From a checkpoint of a small mixture-of-experts model trained on Wikipedia.
Size: width 128, vocabulary 4096.
Experts: 64 experts in each of 8 layers, 96 SwiGLU neurons an expert, 2 picks a token, a sigmoid router.
Training: a variant of SOAP for the experts, 661M tokens, 6307 steps.
Below are experts of layer 3 (counted from 0) of a mixture-of-experts language model. Rows are named router (the router's row for the expert), gate (a neuron's input weights, with its number), up (a neuron's input weights, with its number) and show model dimensions 64-127. Each number is 50 + 15 x the weight over its row's rms, rounded and kept within 0 to 99.
After each expert's rows: "mostly gets" lists some tokens that are sent to it at least half of the time. This comes from a sample of Wikipedia text that the model never trained on.

# expert 13
router:37 47 54 45 54 32 53 49 55 37 37 41 59 43 42 44 35 91 59 50 58 24 51 40 12 70 61 29 36 16 64 61 65 69 51 32 45 44 41 55 41 50 60 47 47 49 54 83 36 38 63 61 58 41 57 60 53 31 33 46 47 57 70 41
gate1:54 56 56 63 37 56 62 62 55 42 62 18 41 50 52 35 37 43 50 32 83 57 61 52 37 57 70 52 49 41 47 40 62 58 32 20 49 39 41 33 62 37 59 39 63 50 38 64 38 27 35 74 91 35 52 69 73 43 50 44 45 38 74 88
up1:56 41 57 63 66 34 30 58 66 70 41 70 50 75 66 68 56 31 33 24 47 76 31 56 58 45 52 62 65 55 43 49 81 46 47 74 28 69 55 35 40 54 39 57 25 51 52 36 62 40 28 80 42 56 50 57 29 79 40 57 41 38 52 65
mostly gets: " man", " min", " Min", "act", "ribut", "lin"

# expert 61
router:47 36 66 45 42 39 31 47 64 26 43 29 72 45 54 44 27 74 52 41 65 45 38 30 50 52 50 66 57 13 56 28 48 45 57 23 37 46 48 62 76 46 63 53 48 64 53 78 52 51 56 37 55 51 51 57 66 39 36 32 46 63 48 76
gate1:31 40 62 38 65 52 58 37 83 33 42 58 45 52 50 76 47 43 40 62 39 57 40 44 66 61 22 68 62 57 67 18 11 22 49 40 46 71 40 58 73 70 69 53 59 41 42 30 52 67 65 46 35 48 65 60 53 47 55 68 19 59 47 53
up1:59 48 37 52 59 30 65 29 57 36 66 69 29 44 59 68 23 43 69 27 52 58 42 28 72 38 48 34 07 21 70 33 32 17 70 44 40 57 40 58 64 35 53 46 67 43 59 38 54 69 35 23 77 55 69 48 49 65 44 91 31 75 53 67
mostly gets: " a", " an", " any", " several", " An", " another"

# expert 18
router:48 60 55 44 33 52 56 62 57 52 44 35 61 33 28 43 49 78 57 46 68 36 37 41 40 54 64 57 48 08 74 56 60 60 67 54 28 28 55 66 42 22 32 62 47 52 45 60 59 34 60 47 34 48 49 38 56 33 58 42 64 59 51 61
gate1:52 52 47 42 24 62 70 45 22 38 56 42 48 26 56 46 57 57 55 45 49 20 48 33 33 80 42 67 63 26 52 63 64 24 56 46 78 37 56 65 24 53 55 65 64 46 25 54 64 28 46 25 49 58 40 66 53 46 32 56 48 47 59 54
up1:46 48 68 30 40 49 49 62 46 42 63 35 53 65 73 46 68 56 71 47 44 65 55 83 41 38 41 61 51 61 66 31 40 55 44 49 44 26 56 46 58 62 49 64 28 53 17 48 57 60 40 51 87 54 71 32 55 70 41 44 50 63 41 59
mostly gets: "Personal", " Votes", " medal", " ±", "|", " •"

# expert 26
router:38 56 58 25 20 27 47 35 41 40 44 36 53 51 36 58 33 51 45 40 85 45 32 55 35 34 72 30 40 30 62 70 69 39 67 38 25 13 68 53 65 41 40 59 25 66 56 55 61 62 61 58 45 34 45 36 41 24 62 58 45 56 49 50
gate1:44 43 67 55 29 31 73 45 40 66 49 33 40 56 35 34 38 50 56 33 67 63 23 10 52 41 47 43 61 48 46 59 62 65 08 49 26 51 37 12 60 22 31 41 50 41 60 29 58 60 31 55 10 36 53 43 51 29 78 33 42 68 42 43
up1:29 44 56 59 36 48 47 54 50 50 46 48 49 63 46 43 34 52 60 45 73 44 63 27 43 43 48 68 48 36 76 41 41 50 60 54 37 30 88 34 37 73 46 40 82 18 46 53 35 54 76 33 53 32 51 46 52 54 48 43 56 31 49 47
mostly gets: " Win", " phys", " pain", " cour", "ospital", " typ"

# expert 14
router:49 47 54 36 29 45 31 51 45 32 52 31 63 33 47 60 58 61 42 38 50 39 48 26 22 39 44 24 21 53 80 49 69 37 45 62 43 47 48 76 62 47 31 83 60 70 56 72 51 30 77 47 51 54 70 37 55 39 38 47 47 56 52 65
gate0:64 52 65 30 58 49 25 47 43 57 12 34 29 24 46 23 83 70 72 49 48 45 50 55 37 70 63 43 43 71 53 55 32 23 70 56 41 40 78 56 66 58 35 51 49 50 73 65 71 53 35 30 49 54 66 25 61 11 56 58 38 73 46 54
up0:69 49 74 13 30 26 59 49 52 47 58 34 39 35 52 44 78 68 27 45 27 62 46 34 38 29 75 62 49 41 49 44 47 36 46 61 58 22 56 31 66 62 47 71 53 42 45 86 48 39 28 54 47 64 40 34 89 18 44 63 55 37 39 59
mostly gets: " L", " H", " l", " dr", " Dr", " R"

# expert 50
router:36 40 64 40 29 46 39 70 54 30 32 31 61 46 35 51 69 83 36 34 74 17 33 53 29 48 47 23 26 33 41 63 48 30 39 68 44 21 39 67 63 20 46 57 61 41 68 65 51 43 64 24 47 42 58 46 64 38 29 34 39 36 59 49
gate0:41 50 65 37 53 27 53 66 49 52 66 77 41 46 44 45 51 71 49 36 85 32 57 60 18 49 34 47 51 51 55 46 35 18 42 35 66 61 40 47 76 65 47 52 64 53 43 62 43 46 67 66 58 05 30 56 43 73 61 51 49 50 26 53
up0:33 37 52 62 58 17 45 28 54 48 45 60 52 67 58 34 37 78 44 56 42 33 50 41 35 57 43 25 78 56 53 41 39 73 30 47 54 53 54 58 70 41 61 48 52 76 49 64 29 39 53 61 62 18 66 70 44 61 68 49 43 21 61 64
mostly gets: "ities", " children", "ects", "ists", " women", "ants"

# expert 44
router:49 39 41 25 45 32 37 65 46 47 58 23 54 41 34 50 35 69 44 44 66 49 60 41 31 40 32 26 29 31 55 57 41 45 31 32 57 12 52 62 55 52 39 59 48 47 56 96 50 33 65 50 43 40 40 50 60 33 27 60 34 28 29 67
gate0:60 74 29 54 44 69 41 48 56 63 29 56 47 43 31 53 67 48 58 48 55 54 42 15 40 54 48 38 59 37 34 53 48 42 61 41 45 21 47 47 65 44 87 30 68 26 66 74 42 45 20 75 48 55 60 41 36 64 35 40 48 37 63 60
up0:36 65 59 68 68 40 66 36 39 49 42 31 48 15 38 57 34 55 39 14 54 50 40 49 48 76 66 29 50 43 44 51 46 63 24 66 83 48 41 49 23 48 67 60 66 49 38 53 58 48 34 42 32 44 59 48 60 54 39 60 20 56 55 56
mostly gets: " \"", " '", " [", " book", "...", "omet"

# expert 31
router:36 44 62 15 59 30 44 27 59 49 42 46 56 55 25 37 44 82 30 68 60 32 40 29 52 68 66 13 44 45 61 54 55 37 45 62 35 32 48 72 34 35 49 59 34 72 60 68 50 35 49 16 28 38 50 44 62 69 57 43 50 66 37 46
gate1:71 50 54 31 55 24 47 36 60 39 45 50 53 71 43 42 69 36 52 61 78 39 57 33 59 35 72 29 37 58 50 43 72 27 54 36 73 33 39 64 51 42 29 25 60 47 51 41 37 24 55 55 21 51 39 36 67 43 71 46 45 47 54 61
up1:59 55 64 44 61 41 63 54 46 52 51 57 42 41 47 61 54 42 31 46 24 50 57 39 48 32 53 41 48 31 51 55 46 71 28 49 41 43 74 71 37 60 91 54 69 74 46 47 55 33 27 57 33 82 47 68 42 54 33 70 25 44 45 63
mostly gets: " s", " res", " ex", " dep", " acc", " ass"

# expert 47
router:40 18 56 56 44 40 22 50 40 30 53 20 62 42 39 48 52 63 38 40 91 55 42 34 17 43 63 52 46 35 88 66 58 49 34 28 44 59 42 48 44 47 33 79 55 70 55 71 50 53 68 31 51 51 50 43 38 55 39 47 51 48 60 48
gate1:43 45 32 64 55 44 70 73 59 28 40 57 67 62 54 46 51 62 38 49 27 59 32 52 53 37 61 65 69 57 78 38 47 47 45 26 45 56 37 50 57 60 49 62 65 57 48 41 35 51 45 52 51 74 37 24 45 56 42 43 27 47 54 53
up1:46 68 21 25 54 70 54 60 29 42 38 59 50 49 65 96 44 42 48 49 57 55 44 71 49 38 56 32 43 56 52 57 78 23 63 32 61 58 26 71 48 41 43 55 38 61 65 55 28 35 57 24 64 32 26 59 53 64 62 48 52 62 43 44
mostly gets: " —;", "|---|---|---|---|---|---|", "%;", "|---|---|---|---|---|", " |", ";"

# expert 27
router:50 50 60 30 52 33 47 55 28 36 47 32 65 58 28 59 53 57 30 36 42 29 48 39 18 28 57 39 27 16 59 41 49 36 38 51 29 45 45 73 48 29 31 65 43 45 68 68 69 61 45 47 58 38 52 51 57 44 43 61 38 72 53 56
gate1:60 69 46 20 48 58 48 47 37 62 61 17 70 46 74 20 46 57 72 48 41 56 40 36 53 18 46 38 39 38 49 49 71 50 29 56 94 48 37 69 57 66 49 59 65 19 61 46 39 43 46 69 55 51 40 47 57 40 30 58 51 37 57 08
up1:45 49 64 48 58 54 28 72 46 47 60 48 44 53 59 51 72 36 72 50 56 56 69 47 46 79 33 41 50 73 69 38 71 42 64 40 29 41 49 40 74 59 33 40 41 63 55 36 72 55 52 31 32 33 14 56 32 55 74 51 35 39 40 38
mostly gets: " the", "The", " The", " this", " This", " its"

# expert 8
router:36 40 64 22 30 28 11 56 28 34 58 33 58 44 54 48 27 72 61 33 54 31 51 50 40 51 55 20 59 18 91 54 60 54 42 34 46 37 35 76 70 62 38 56 59 56 60 73 47 33 45 48 68 37 75 47 66 39 48 56 41 50 51 50
gate1:19 42 34 41 26 28 30 54 50 41 63 16 69 50 77 45 20 55 56 25 69 41 69 56 52 66 33 38 53 49 57 52 62 34 62 48 41 38 53 71 83 56 28 73 52 62 32 45 44 30 73 46 68 42 58 59 53 29 39 65 47 61 28 26
up1:58 68 42 43 62 59 39 24 76 48 56 31 41 00 37 40 32 36 57 72 55 50 39 45 40 38 35 69 58 39 46 44 19 27 57 59 36 49 68 54 38 77 70 48 36 47 51 60 31 52 58 42 60 47 38 57 24 70 64 53 48 81 26 66
mostly gets: "ol", " el", "l", " bel", " Bel", "il"

# expert 1
router:36 20 81 22 30 42 47 56 45 24 68 32 48 51 24 55 72 62 65 59 50 46 53 32 46 55 30 39 38 34 73 59 50 39 49 53 62 37 47 45 64 32 58 50 40 51 45 69 57 29 39 42 50 52 29 56 56 55 36 48 32 32 43 75
gate0:50 53 44 53 29 71 48 63 59 23 43 59 75 41 26 54 54 42 49 89 40 47 69 41 38 65 47 32 55 38 70 50 65 60 70 41 55 31 51 73 64 42 39 67 59 66 66 54 58 71 27 55 29 37 17 54 33 45 41 57 14 39 61 48
up0:74 58 41 36 70 22 67 43 53 36 26 17 30 45 56 45 36 50 68 32 44 53 70 66 34 60 54 31 39 40 49 71 43 54 31 65 60 64 59 65 30 37 68 50 54 57 45 42 30 41 51 52 25 60 62 63 62 34 24 55 62 48 56 44
mostly gets: ".", " .", "–", ").", "/"

# expert 17
router:43 51 46 43 41 55 55 47 45 56 40 41 67 45 23 61 52 70 37 49 54 55 49 46 38 44 49 51 53 06 64 46 48 45 55 35 38 40 40 39 48 27 25 77 37 69 83 47 37 64 63 48 62 43 63 54 45 24 54 47 55 64 46 59
gate0:34 52 43 38 70 60 53 34 00 65 72 42 62 60 38 55 56 37 53 11 23 57 59 58 33 78 48 46 21 55 55 47 68 30 53 39 72 50 29 64 56 30 33 24 53 62 77 55 60 59 75 65 84 38 41 52 71 33 45 40 34 53 55 43
up0:52 74 53 47 65 54 65 55 73 73 56 62 35 50 44 66 51 55 36 42 53 26 45 42 53 38 56 48 26 73 52 54 52 71 56 25 56 38 65 73 29 70 52 55 60 81 36 60 50 23 62 46 67 48 32 45 50 83 25 43 67 62 50 32
mostly gets: " Votes", " version", " Time", " video", "aper", " Title"

# expert 57
router:56 58 69 19 58 50 48 48 60 37 41 19 59 68 46 54 50 70 32 24 44 56 32 42 39 60 38 27 50 36 68 49 36 47 30 40 37 44 46 54 40 52 32 77 36 76 76 71 38 39 65 47 34 35 68 27 65 33 29 24 61 54 32 59
gate0:49 34 53 65 71 61 43 56 62 59 72 54 68 51 38 52 75 52 26 53 64 34 48 29 66 37 76 39 51 26 37 50 42 43 47 75 50 46 35 62 60 48 61 67 39 51 51 73 45 15 75 59 61 38 66 84 40 31 68 51 57 63 52 61
up0:52 47 70 48 43 67 56 35 48 38 49 50 74 61 65 30 39 44 43 51 57 46 56 61 48 74 83 60 50 61 28 41 64 43 70 47 47 69 74 44 58 72 60 60 39 36 38 67 31 59 49 47 56 58 65 62 67 16 50 62 63 57 66 52
mostly gets: " t", " r", " comp", " Sh", " Cl", " cl"

# expert 23
router:35 55 68 39 59 43 56 50 44 27 28 12 51 44 55 43 67 76 54 30 56 43 35 68 22 44 50 28 57 01 65 60 67 49 33 46 45 43 57 72 65 40 37 52 29 52 29 61 45 58 73 50 59 28 66 64 48 38 63 52 51 39 49 58
gate1:77 56 37 64 51 37 66 62 65 41 38 53 52 46 34 43 42 89 52 72 63 39 51 48 31 53 79 53 61 40 47 11 59 56 47 75 52 61 59 58 48 37 35 35 21 71 41 36 43 05 70 64 40 72 55 58 46 55 50 48 57 64 46 24
up1:57 46 49 27 38 71 58 41 61 64 32 63 63 45 67 65 42 52 63 62 31 49 70 21 59 51 22 39 45 52 48 32 36 65 47 66 32 37 71 47 80 57 39 48 74 68 72 37 61 53 35 24 46 46 71 77 40 55 70 32 65 68 34 56
mostly gets: "inem", "erv", "m", "ph", " Museum", "umn"